{
  "n_layer": 8,
  "d_model": 96,
  "activation": "tanh_gelu",
  "normalize_top_k": true,
  "groups_per_token": 3,
  "init_std_router": 0.0126,
  "lr_router": 0.000541,
  "norm": "layernorm",
  "tie_embeddings": false,
  "optimizer": "soap_variant",
  "beta1": 0.95,
  "seq_len": 256,
  "train_tokens": 229600000,
  "steps": 3733
}
Below are experts of layer 4 (counted from 0) of a mixture-of-experts language model. Rows are named up (a neuron's input weights, with its number) and show model dimensions 0-95. Each number is 500 + 25 x the weight over its row's rms, rounded and kept within 0 to 999. Numbers have three digits each.
Before each expert's rows: a language model's description of what the expert responds to. This comes from a sample of Wikipedia text that the model never trained on.

# expert 63
Description: Institutional words and suffixes
up0:483528486484497539512495470517467504488479481526552491485452468456518501524469484492493539537474507509528487502462471513520510447521473493482519480499527438501512507497457458525493508533496470506540491531460537489507488493518517540512495460512492518470502488493490488463477475488545539484
up1:531545450530481508471463520493503505559530529533482480494505515504508507508508476477460538423530509502467521503487487560495463524515495473471471486506484517504489484509534523515531477484543536503492506519526494506505537479568508514488453523483498515505485468504507495505505489491523490518
up2:480486511514518457528507452492522476508480498533512496473520518499509506507504513521513524515515548481544492464464485523490492508479494496522528477461538453490518515504461505506501526539514478538525501517533479538517550445474519516428504479460551516472491480532503516512509511515508473502
up3:556503553540486490500467486491472474548508477526482501504479499515479495539527480517451472524492488511535504439503499513453501506479532512494503489466509526479506516499513505473497530494495498496479464506485471465472434508478471541467504490529474495440514509530498504485480532475522477520
up4:488509468492496491486470514501543470534452497509470486518548501473546487484511479485477503532501480542527493530512484506503511519486484490487504493429484488519460524439514495527478545534521495459497512512515510514448535538516510517480507521517514508501513472508497469523499480463508520433
up5:515496492492487480500482547505488454462509490527510493450473469485492536468479494535459492519518516530545519538482494486476504534501505514516524501461499515502484513535495455527515513487529466467526535478516499531505530499463546505514476465488513497494533505502534522499526470474512584489
up6:513490474536500514499508549468502477556517517509527514513513535464484501484475502486495533512525545514451476486511492494504519491511509510457520549524487461494468545440517515468512478541556477532492516514540495518522470503492517512486505446494502499486521475502489486448519487530503499469
up7:472510540522460504513529485482503473512502491539524516472515513465539512456494483517463480501524500491483537526507545454490491469505509498553446495498487506513481526475491538503513494484480518513507470499517476500522449524494511468491485498516493493497442538544547519474484486466529444486
up8:455505499546465472544533531516474481530522436493503477532511510518500493515487478465487475512475537549524509546495539481489526498539522514548479489518515517497544529513482553497522477514487486530514517477532501508490481532507503489548510499513523504492485510499524484513472472440496510491
up9:492509494516488508531513489464501526534518501494520512498463497514533489470488500468493461533520505522515526495511545485477496497469518509440530479552466474488479505522489482481487489520445467502461482478556482501491534529508507469524525454504478517478524527459519543468533499490537533530

# expert 45
Description: Prepositions before dates
up0:498470430484529481545505482483467544508508454494536477520463508536521536504500512460500520474511540510489471493465490522509484545540524464470484498511500445540517501474464462510515520496508461484517475477488527479495497503499465516505474498538471498499477473523519502471505474472512523515
up1:528509463511471518474463496508526493451510500546506520519484447490471536532493494471514499515484472491459493493468486550491475510550504465544508482499466524551520475476521502443505465489478534483516504530492484484477519497538502475520451532518510521494485492493502537471458512502502506507
up2:477472477509509480482506489445486460505469543486502524496499484478537498517534515477452512479515546451560497505490449504502514499488472502503523556475534488498523457469529508492499482508488521515543494515490497499519514432469507517453492462509517515479513501515503520502524473480490497456
up3:512506491518474485503447464521489499524498551517463504507519485491486513544526522487477506488544510473512516504573479486457536539501539496530443486507497499493520513509525518481525524514487494458491470535447525510462457485497523526520538502491486473493475510490513490493479511479530456480
up4:495474435506503466537451517504521499517537546539491513507487493512508492514509506493521531548475473531524482512502527493503497515487502488517527518454504451511453482512483416510522504522486498475483456559509498498459522496523494494523508475498519521461490519519489476510491517482539490476
up5:514527480481497503483505497457475474490521487546508478446491499492520492523476520487483519537501543547503527490470512473476532510498497509517527488497511509512538481483506471530502520487494481506492511449529525528496533499419502457465501528493518491496551544528480538548505505504466541510
up6:531479468514561517503474504491548528484484518517495537513524521446495500530523516506518515520514536500496495476516474486498500486526443511501535515485456438535504487513514547450491462506525518507508510522525483549504509516487507508508476454491484524501538482466467511471487469516496521465
up7:446539468524502513518515509508529501537508494514480532528512525491577527486489494516536490522508536494461482494447540466475494513519544491498464495526496486486508536547520513507490475498482459486481504464462444480514497528482469486469488472492505494523480499533548488491520508514487492517
up8:450493487516528505540498500502496482484527449470534506496537514500489481494562469448502483513489504543498571499496502527491521472519489483498459492518506495517528519508470509458504466512528527468547509510474494454469518524507474466534531526514504466506484492467510529499497485503493480547
up9:508477518487512512483502524486508542481525532465507540525489473497518491520485507525526486566562466500522517425501526542521544500455487501488533512472514491487489484509518448473531481523471474509502514497562470522532507497524553506492499488472497519513501505498480522475477503492508495490

# expert 58
Description: Table separators, verb do
up0:492522470500460543475470514473483496497497482509560494477446489459499512526475515493507532497492551506475475473480473507512467534521500430458475508554521464526486479460513479454477518455489467488512506504499519504506465511496493511483486496513473490510523443496502509491484481476473497488
up1:498527478492492529482462491545509508524544522470482516549464477471516514520457442507486484489490500495520507488521485506493475518507515525471554486520496568522539498493548526475494474479481477523507546515539507521524520470544536480510487535519466463529494498510520514492505500487473511502
up2:503480528487513486489490510495497435476479530519502492508528501514511481489512506510482524489515537479549508512456521486520494483465505483513552506471549465547495522493502473479508515535477515486554487508499475507501526459423501492505545478480512503494498505545504494461517450530533461487
up3:534478463521487483489469474546488488494517533551435527522472495513466493483517488497502522494511494487497489476532487518442512507494512468500486489483493495493536539505534522511532505487547514532468506509486487514451479513499532517541548543518462478512448519484476519473474502514506462509
up4:493482491469497505511489540490500518558462503502485473543521526514482483514500504452497522541490506553539515516526518522481505545481514481539513504480531453545474531446507492478528528549499470482485507512502456498455503509537495479465500532510518516485517526484488472455483511492500522491
up5:521498507497479509477502488519446448493528453532492470478490476522522506478506543471496482513497547519532506472489475503451496540473504492482531499492531515543498516491531499527502500455501491500504514503548509508457503462460533472478492449478505447488488519489521528518499489492446538494
up6:461488474500550544518489499486532509523477540528536512515497519475485486502496495534509530539469552518487471483505487481485467449515467494486519468529504485528471469504508513484482481501488463493515510486490477510529501520521518476485487488487562506490555445490464544478513486551495523488
up7:447537526505504528514541503499475470516501478520494512493515493491572534477472505534541525508543483472519513494486585468477484515502539480507459516517495523484509539508501523505512477479501529460471508476484483463485484517483483481490529495502521482502466518529558493500509474514513477484
up8:482501487535479526525526495502484452509471443507534526514480528497529479501514491469519470551494514548487544525483530489463527481520492495533501496535491479497500494516476502511455470485522520488489489480466536490470490472465466462540510494489463450483507539460546527487500484506475497491
up9:481477482518510513553503515478537496510536494480516501492451495527553484506502485439504457544549471503515507484514500482511514496501496513423511501487499493527497516513495429478453466534491497524535510489530476522488527505469511463510485486487498510550504468505504508473489496493545486498

# expert 9
Description: Table cell separators
up0:461524458487476515515496443523475530519548477528539498525474493462503473562507470494482532504460543495503481492440459526502501487515495471483507531528515451493505522475506490451522491494507490493520477490492505513498493534477482539526496505508509499516500509516524521476504452501542528466
up1:499519502525500515469535482538518495525549509500547501489489505499465473505508499509493491508459524487530487537538506518493511504501512511529490473499495525485555507458533505477525468433489516538482480454499473471552494455547501466501492514506480516500474472524517508437480480516495522537
up2:487487475496519486507513473490531467486472510464488489458514522457509493493506497534462521488512557467558481487497489499501491496502466493512495535452506455515517507512462525488496497549512484488544495561513453527542524485474488498464495504515532481515507505556527520498477476518511503454
up3:542457476525499516508523499512460518510485541539487535497478518513448532486498482473469515512487507461509484543514535486466493490516555514518500459527481449488515520461541524477534560478518500497454491499470501482504469484490504498521481518516455468512499504489500498451506470505501483521
up4:476446446477542534499489556517539474490482500494472489548504495472519458495526495469458466536488474526542517507495494451507490545507505479474503541463490455498479500480517488472506512525499530478532482497496532515477517525508477490517481512505511491544530492504513518526478517472527506471
up5:491545480461481491530494499499444505440526466532538505448486530471538489532474499490455500488538530560503514471474486484472501508484471499483474485436504494533514502507522501502545486509530459493504510485516525506468509462476502493500491531535520490466512506508480518503528500484473501518
up6:500505458526508529508477501515524505553491537505536510490516518494483505479513498533496495487462481495499412486497469502520500440482512556499499509465470481483478558502483509460552497519520486530469495509494479517511493512535484562498497520506483471484527471511507530492525480506488532469
up7:527506537470508498487551518485472465532478450513466526510547522512531539521498474528508513526511514515472476483457525495496507482467501513569469484532493505496501513528506504497511497461498465482509492484475482496562518533468481476483483488523508507514461521553549497536504498517524504485
up8:491512459515503489506557499463485490473540461477518474533510492501486516513477511487475487532469495515474512465468529497477528497516480470508500502554496455501502485523435499468553491508467536471501503512494475468520485521457501506521519504468482530490513556490523510466486501503443530510
up9:531487495546505496518509502452545517495495483465514500519468460510535461538485503499512475545519470518517503470511510487525534517469504489447503490486495501527519475504473410441537484515505496516504489514534515512453522545474475520487494464479492510531508506507513514502476494491535490506

# expert 54
Description: Nouns after determiners
up0:475496491489498522464521491481500521494480476509562498494496483482511534509467489485491538523463548507509454467451505518516484536537512491478475520548497459485504516463507494451501481512494494488489491512528524487525514471491484513518448442547505486505525491522496443452487511497521490461
up1:516521477498528508465466517526438504509534505483525519526511488539487504526485466534494492499477489481517526485511507541497457532489516472505502493505508512518533522463546524540463412493508507495465491517507515491522510460551490475533483518452473510498491504527469483480530469504499496506
up2:479508472492542467504513484498495473514486505489505507471527510497519498519504542523494486486555521504559512461501435510471529499480490512493531460467482460499507472508445492501501483527541505446550488539474470504482543499466519513456506498507521464487514483520481484503482483476492457477
up3:545518496525494499518513469523498491511522503501465464550456484471494491541496454511497509480493466498514492503505481505463516540457503502498449470487503489546507489491482544509491524504517507515518486522472503483464443460514469528498478540504466444479490511478478536489504553456498481500
up4:507503496508533518528484529486519525570479481510480487559509520480492472532466503466475565525537466525549514547550502506524515523473513490502476468488521473495472512517489471485489499521511482519486500496497510497472537537508537506495472510446469510496545492529511459489486497495490492501
up5:479504506460460500496482499503474484456509452567519466475486506496539540539470527497463489528513514537521543489495513472492515515464501495519507516489535504496493506516498445547504513468490502439516508507501528508518516467497496474458464470487478481500553514523526524521487496485503539491
up6:475508487522514531498444542469504500550506484531517522502551494494477518481483526506506514522512538501483500459515518491496512517470459524510531529496448457541515503510493537499540448518525494518484482512525495519521515502464521516511489453482491505484506495501454511442521519526516526451
up7:490522505500510489460540543491524513496493544519501520514474540527500526515522535505497544476541484493522544473481480450501503501476530520569476482500489469519519499494518486513465445489472478496520469534510466484509519515489490500511534502466532503493462509494526461520518514519444461495
up8:505517479497467480525496500481480439498546447501473507511517513486467500477546476506511489544484499557490527494508511520531538536523536533515476451529506504504484496527487508496498489524506544486496503496495518428476503517502511461532559495495532500478511514495501478521542490504492512549
up9:467512482499489505510459492468476507523481512511540505502520453536546474493478485486503462543513463479521536436486489460520525500477490482497531524497487522495486519512428451445474492529512470537529527540536491495493511476504500516455472489483496507487494482512485508512504470470496501508

# expert 25
Description: Quantifier determiners
up0:469489468494487522487509459491477513520494506557516498515462478504508515521500500525497558495477528480490443494467497512535488502527515490510500465508496433494463518514488449471492510470469479454482484519484564499501460485517518485498488474546504469509513481520531461520496499495536482463
up1:510522470492471488495461496516494480554543502512514490536491474481506505506534469464472518471499514530491516528533503542481491523525548484526516466520448513531503500499514522459466505467508447494494498542513492528567518489499502497475478533502484497495512441477470495487502505480510446499
up2:481501530507533468494504487471475484478452532521472490471500502448507483507548500527480526489511528484506554473503472520487513506484489494515509520460513465482510493482496499475486499523490527501542511532499471521519539502449509510470497474470561487482544491513556513501539446502535487467
up3:512512500501500478513474443497459522518518506507451498541511487483459518522519471504509541516511524455488488504534547516443517526494477506489494454499512504486482509470572529490497539505526497501459495532468529508467490505448531524482514530487458495502484490487495516506496504459495460478
up4:523492508479517488510477499520552496525504515532462492511496506458511466522489493501465499577483492533523543483507468503520542522494493499519481541483528475486426507484500493543531512510487499518523458527515474484500535497541491489540510534525537477496548519473488482496479509496465517489
up5:498539504498466506535482472508472506506516461586506479457530521477509489499469511499442487515523559496483540533477508524446491521470497517471526511459514522510503485489489510528531508498514478515481504481531500489513533478461528500492492496525556496470508489488515527499511481465533522506
up6:516478492490510448487469511484518492504497550499511517529523529480494517484574512467508503526507495497468489528457486486536496501528459501450505484495442496486513490492485546500526479480519488494485535530513488539504470523491513553501514525520482513488481446479474518445499505522499542469
up7:519485510507526483497546518470497538491478489515502525509512542484532499488504549544509514500513520491487508481482562451480498478508530501516463466510528526489497477489559495503471509479496497489477447548452488486528507509480472486456521462516545508496482478530529492500544483474494467473
up8:446539508502506509542529480477517459495523449473531494505484499485489484550545492471493489531452457524478537512461478523495536504523486521525480500520501475479499491519466513468507502471464549528530539472480495493488503503481471468512549495520496502493475486496540492466531474512498478504
up9:507495486527478519542501525475527500525525531499518486521474481499555493515469525479530468516552479524514528464495482516515554511513480463440493495498508479541510521533448469472501479513483500493547513497545453521466536483476518475512526483463461498514476497479506521491486506486505520497

# expert 46
Description: Line breaks, section headings
up0:481496497472541507520434477464464504500521483526514502501469509486523510524492546525495576488463524507517469513479463542503476533519527472486502524498503474512505529460494517457503499492515529466490497529493482492511510526450514533489475491542524518506511503486457510481512475469528479455
up1:510484438489494520457442455516489490467495518524513533497471511490500488523484489548497460488509465457509509469524508566498491516508497477484503504498495520529516545499545530518458488507488558507477451534481519516504545513521513490493485510452526527507494501519513492510478494482495478533
up2:462469482509486479486540497484542471490520498463449538467485547502515481482517531512479517492521486519561561502485517503502526480467507489494493512514518482520486481537494502521484470556451490527521466508549492482520510473485491514479537483493527488494522506531515499491463489491500445468
up3:558503483509513457513476486499429504502508503537466475536510474542482473522529522480471525523502513457471487482519479539473514535487515511534491538462506494535496510458502493480543567485487503499478515535491523510483471507488529502499530532447490471516514515526492499496496496469506496488
up4:499521474494479518475485538482529498561468535520473509492486510473537487513510520477465566524487497506543471506496505508507488517523511480536509499478509492508491544490468442500481545544524466472499475511489455479495533490505558485479542475493498494523526538531472496472494519496503491475
up5:512508491450423503463511487503463494487512495519492496486468509467510498497489519522463478510485497526529491465519519490480492538487489514505496479480513461514572495529487525486490492495539452484527505500529504532472569523513528469522523490485488520531503489549496514510549498483481544481
up6:539506494502496522499460471468487504488440518535482527544510519456505481518523506519500489521490501487469476453495469549512503496483514546469513519459512458481499510493521516516531481504515473491537496491498468530529481544494494553499501478525549531472467479486461484493527464521500527469
up7:499536485496496504494533525513542509480496508502476520508483530495519520526451513519523522530489514450471505505437546475493550523450549522508466457480479526494509525526496493510463539513502492437523471509484472474488499531467526473513498476507516501508477495494539457510526486503493505477
up8:458497466546495499507539498486482485480533449507519516496511482509492476494509457478552475511501483546440486506504505505506522528501487491550453471526515485456504474534436494530518457536493525501508508467477510507444506503481527502530492518498489478521508506490518480519486469516468530506
up9:533504524526515482547522469474511510517511512487559491509469518499505453465461513459516484525531439514539492443487497480504541485470477503428499512505491503531492487543488489486491487527497512510504489524538457498515519513504513471500513483493504507524557492516499539488484497481549501503

# expert 49
Description: Table pipe separators
up0:468507464473500553512472461473513488503514472548513510513488473508528501514514527502532556508468518484503483495459495552521474526519517492468533521531511448504468488461519471465508522487508463469530483475463530508515483500470483498522480489508473492503496498474529462466488456472522493471
up1:497543493455515522506477512528517496479513525467489519501489489514499498498531494490444494468504495496562523493508509512500487513515498484498511511493500535557501456450546540505503472493480517485510504511522488490550526441546555490507476509499498500482490455499554502502493445493495551507
up2:469508562499562477509542515510488449488494501545502485489497535495508518492495530530473525482497527502571539529486474504521519459455520460508520502493506468516496478482538534485519452502525478515519486513491488545493523497464500500503470466509502509498483469506507509501525494473478476454
up3:536479475513498484499503486476453530528508547522470504515467484479448513501525501503478529514499548474474498529522502460460518516468515486514472470489513496474484519467533510473508504516518507542507498536447516499472510487485507501513519549484469478509474555444462483454487522515476501503
up4:517503474472491520506487549513517500531506523503480459512466517511498475500506512477499532518450499546499504523486510457513512522480491532474535515463505475486441500485495450513509485505483494471520467505554466507451506530512562478525493506489524497493519528498519467535533486476456502454
up5:496504516517451484525501521503434513483525497533501491494508510490499505524467492502423542558524538513492555505526497510493494499495524515508550486454481523503530474530467501507560548488523483481511511493508482497492536485470511480484514492485496501497530512505504522499549502448480510522
up6:519508459502510517493478494495532540490489491516519522514529495495493502491517529476530476511485503513490483485496468518535504491478460568494482507483512488530525520496489532505491464488525424499476466465517499518547462522521499560495489447500492517505468477472498531454527453495478546493
up7:484495535517531470501506477489503502520552495532505532504512542485516515494540488521501518538507514515445492511455528475480513510469520483539439477488508485469480541533528483510526505496487491476490485505514467442498507556525505481472489459504494517480445511540546482511495473510484498477
up8:484482501521518463548494489455500452504520465477521478508539514528495467512501474484527461543459483491479515485534508496527538531523521511513485521518521526504509479481489498504520472485547551500540476449511496472457519496495498468522537490509488491474455477492509519475528493521463462526
up9:500522513516507498530497529479521488514534517481480510487455461498510493485467487488505452568503451509493489451532525480484554524504455527447525499496491529543463517492483458489512504538492479503527510532501502504524538564516524471501518487470480511498492497489516515511510474454498503512

# expert 31
Description: Number words and percent
up0:459509483519451545478479481489509515516500519567503478527484514491513517500524482481504530498469562509469491512514499521545506511511470505472537525504502470504492491483495456455481484524471499484505469529487506497527523512508519494504474460527487491509507461499536500520516451483559538442
up1:534520500478474543493463482496507565522563492504524482496489500533517507490492474522479501518497508484541471501505488518468487509500539485501467482525512534495500551449531516523453491462509503494517496515539499524570508498535510499566489542487486508514485492538509512499484514474530507488
up2:475466514492528471478466485465490479477470479529507495486512552471499493545511499526487553476505505459533512480489478501498537517479475478500530465504497516539548500484483526524478485536537519514531479508520494471479528491470454541467499496482519484473501475502535476485510490457525461453
up3:539513453484497483489479519508442496516511538520476511537513484465487466542514479457486493479469476460480488511491529513430530512498497466525489470485533532513483489457536518498528535493501485512463501535478508505439465506518492522498498548490452489508494527497493510507523503472505487514
up4:480465496497492511536484517511507497555498518523450441486514505481507488519507547492484498545473501525548488500506493511514501514475498528553475508477512457500472486470505462548518516499466481468500476544483499484486551529481535506513525490497485541502514440520474533522517507477509534486
up5:476535496481466474497468517523466502476509484542499502490522512503525509543475526509442479561543511513497464493455514504465500498475503442500508475475518497510508486523501488541516510491549489469507541500544506562489540488485520471482468490512518483511495490498537513487503485462474536510
up6:515491493510528518493465493489493506499485519549526479515507502475490487491514515471539517492501505508485504465495486516469478481530447550484501500479453462478503485466485503479516457464488457525511502499540475565522495518506539556500461458483465511465500479458469529461510481495529501478
up7:513523488496506508530515498511513504477524499541496511492463523516498473505486514514510497504525528474471508500450569480491502499505507457524452499493447483463502526500539482505476490466481504427503469528513515501491500518455495510460502470499529558500468526528545480529548527488508511476
up8:458511504503464448519508540473515517503554455499508507468487488524524509538531508480512488498458503551478553487456493494492498547522498497554474482496544472506503470519456515467522479494510516510495473492473492506492493541527482507523516496483489472524485514447548520475483512502492482508
up9:483487476518497524519526545464491501500495505457535462501502473546524469533477493473482466522579473492497502493524490462528568507500487472479469523498523510516511543530486492513471480546485499528530523508514463539480518526453491468509539504488506520499497498474524509510502503491501523526

# expert 24
Description: Table pipes, heading equals
up0:493507453482475496511506478495504533488517486543576513489485501496495521530499543488469567509485567518487490482468493517520515531530492475467489499516487429482502504505491477506515522500488504498500472467508518464530466515463497496482511489540518502504528519495521484480508457471508553472
up1:515529483479500517499485516500508511513534487480501541489493500484499501528518463528465514509518489496497494522493486533479496498528503446539509483505487495532552487478528524551429504450503546496507487513509474538502539454535525491519475502507449536482485472536469489482540472520496456501
up2:487521496510491519502483461482494468498486511506499514460513502472549485489492522518441503522525527471549494502510466516493525501559485484546504498451494475524477494463485535524484489518506518495541465560487488539473482462477530529513513512505531496504509492533519482483512488463522465443
up3:533470480487517519512474428526491483509511538527436470500480506521490493524541478505504539538472522473486492523513518460480501503523510491506520480498506490546530532500524523493532575493521487491471511510486498490489477497453469499516521512502474466471472546489465491473476468476500494512
up4:498501441499518471536511528472519494526488528506494458533506506504550479536491496484468549529486463515482478487495517486490513528503523480522502503463465481498463528515499493510493506578537524498497474518518481523472493509507538497476500492524525532531547530519482459484482455485520543514
up5:507503495479491494496514526500484493466526489563523501454468489499519468488454511485462467525524528502503491460448512476484502546481523524460531485485494501494497534508520514481495529505483430476473503486508487557467548456474521510490493510522524491459480510526517527487525494478477533500
up6:495497461492486492506488464523527523520490484543503507532497493486536513511498529515456509506500514476470528531499456490527500502517474549506527498480508482498516511493460491476508483496494482536507524505510447561511489496490531568457477516481456533483514492493473502429538459487478506469
up7:514527519503499514511513520502485485538482454505486546494532528488509472526520518566485475475536543508442519512433527435485514495489528485499485491480508520514478492494529475511451479496489510472478510513490449502489488511500514483477487493476532526476483530516560479508518469507515490482
up8:491522496481472465504524519486492489481497435506532461530500534532471512514517468490484470533516468519499482498480507520524508458535483484525493476540480519477522500529473487506525455519493514454478505505509494464481437527476453484521488517557500462442482525495517518510520478496497486513
up9:482489517519461495506491512439524488492520518466496511518438486485494460522481482474519474572538498520495501488536487499522546443499479505463497466517534494500490476525524454461501484506473504494497532513533495522468541512488517482536536482497476513482504504491475504472479471461493515531

# expert 33
Description: Common nouns after determiners
up0:468493468488497474460485497509525499477468494526543491505446510478522556522459509471509560519510510472496475490480483537548502528539472469490530483520518458483488532508481487500519518501507471459515511521505511495517439504479503475536503438496505460473497507492504502469460485484502507486
up1:508585463510496525523490512503499494530533530515488520505501477540494477541509460554450504463468491519519483547524501493470493492482494473487460488477520505501482494500550510493457503484492512516441516504526509527509512494515489516509540536491438504469499478508479518509497519468524482492
up2:487485486475483483515515475488506449505450499530494491500487537476526513519522475533463543522514498455532460453485498485460522471499487462480557482464504494523511519499511468499491500502498535501545513515533478557501501486459502515448501499474540500503522492523517468465509465520501471487
up3:539470481519493497535480486519465490517513573541467499527495513480500533510564482496502527478486488486487492484538505503444509493505491458479496446500540467515513506469513511505498554460528501511490491498447512483430464494507496509503524503505471474497480493486492508480505543490501480491
up4:540478502523528506491477510523533526526475493525438484530507506499510439502510504449465516560493457528541506517489475469504486495503487527550498501449481485489471477511491506512485505547514546530535478537509500507498504540514491472512498513488508452513533542523499513526527491501491491489
up5:520504533488447472499515502505482486502497454532524499481495475525567509515485507493472509559500517527483516525464502485504530522517530482511543514494498483512496482461482498514518511435505454538526524498526516524464536521457509474491538502502527492484534508503525556533492477510490498536
up6:547483459507497527510549478525509516540496537509526460513492540515510485493535495521495519512510513472526480500531480538507471491491451508451493506452468488484488533499512532498498439520494497476500498508510491545542523547471523512504486475512502483490522470502495499487513433496513554511
up7:492517508535524491517498541483470522558483480512503483515589534528513506494514493533502504476510535462509505531471554456490524489483514537503491468491488522490499529554527505502513493489492473467472491519522513467501497538501544472475503491507499516461485539512541471534526486489491489499
up8:489533468539498490535501476490491454472531454515495496492475488503503490516523487520464464524510476520524508452495539514490478513549510469494479494455479484522521510515488477488526453501489497493494503473540511475503489521441462490516572511548491498474495479464541507496507517505502513551
up9:496491529499513497529500524463517525529496537485503470523450449538518491506470505451511487545553467524519521503509490500556515489480518479451527510500489455525501476546459496482460466542509461497530489484518458518534516492523526494505518467475515487507500505489494529487488497467508496517

# expert 50
Description: Place and part prepositions
up0:477508472525505510492479473525493503517480506527536504489508474475528535480501488500493537506531559460492467514495489548530509509513502431496491499517507474459464507451494479461503508503499493471536492565479522480514526517498497500482500485475514473524496505529531483456506483455513524433
up1:462546434509488522516476529524538505471563507509484500474482462503500541536520510511530479487456474496512506522530539515463533534547488441515504498504457521528513473501507523495487484496487465473508503521503460543518489476514475475476492521485491495479480508498531518478485493506535505498
up2:455474496501539463512506531491502512522450506490499504456517519524526517509533520490488497501555509472546485464502500502496520491491471526511509477508478485526518479499511507537503449532495531491519516548499512504490490493508476514450517471494508482481485473560469536471533454463494458451
up3:517474506535493522508508471515458484511519482530468529512520511494470491538536483497481503538483492535498483508536513511462491522469530474508439496489504480501491510463532506501522591530497482484448526510459486496474501524471507509539512522507464483472482465525471466476512468510501523503
up4:504453460525524495489529521517558505533504538523475484542476554520478494487497496496517539537454493500504480555510548498500511516460500497512533494469490494531457527466513490514477452536491506492538478536506508540494525543494515494467517494511466477500536494504512479482507503514505496468
up5:516515475466449445508490492523463491494496487533478476452479564495527508463469519555452493530519515513490502513515536486510513532479516541503519480461491498503483485485493501540524542479527448518462502492515506555490511507490518488491500502537531495457508506501496486528537477498497489517
up6:514484504530534508530492478502500494511490509463556504493482504501500495536493499522471504511488489500480459508494465541532487501540496544514493510493444465523489518531484506501502418481562511477488521501503507492479541535491494535527510443462529491491487537485503487460513519516506531454
up7:490501494533500471490497540508510494506486499516491486509504549471479494481481509515542540544514511480438508493469543449468487481481505521551438483496499487483508510508518522534494532477511490496491487539470510469545505540470475461465500495549551507502498519509505461513512458477496491490
up8:497474498502457487525503516473484455465505494510494495526490514537479511490506475488517474537500498522484525490498536471448527500534537541510455501493483518569507493506428488475513444515497502465506513489476486511497515555473490490545498498461487504515494512457511474487524469474470519501
up9:492509492473506536498510521495506496546461503504497521465467510526541475500502487464492481520508496530461505519539468544521501466503518498422498493523517519473531484531496475472480466501485474508530516503542532516499497518505502518502487509471460562507522446543468515475482513473535491525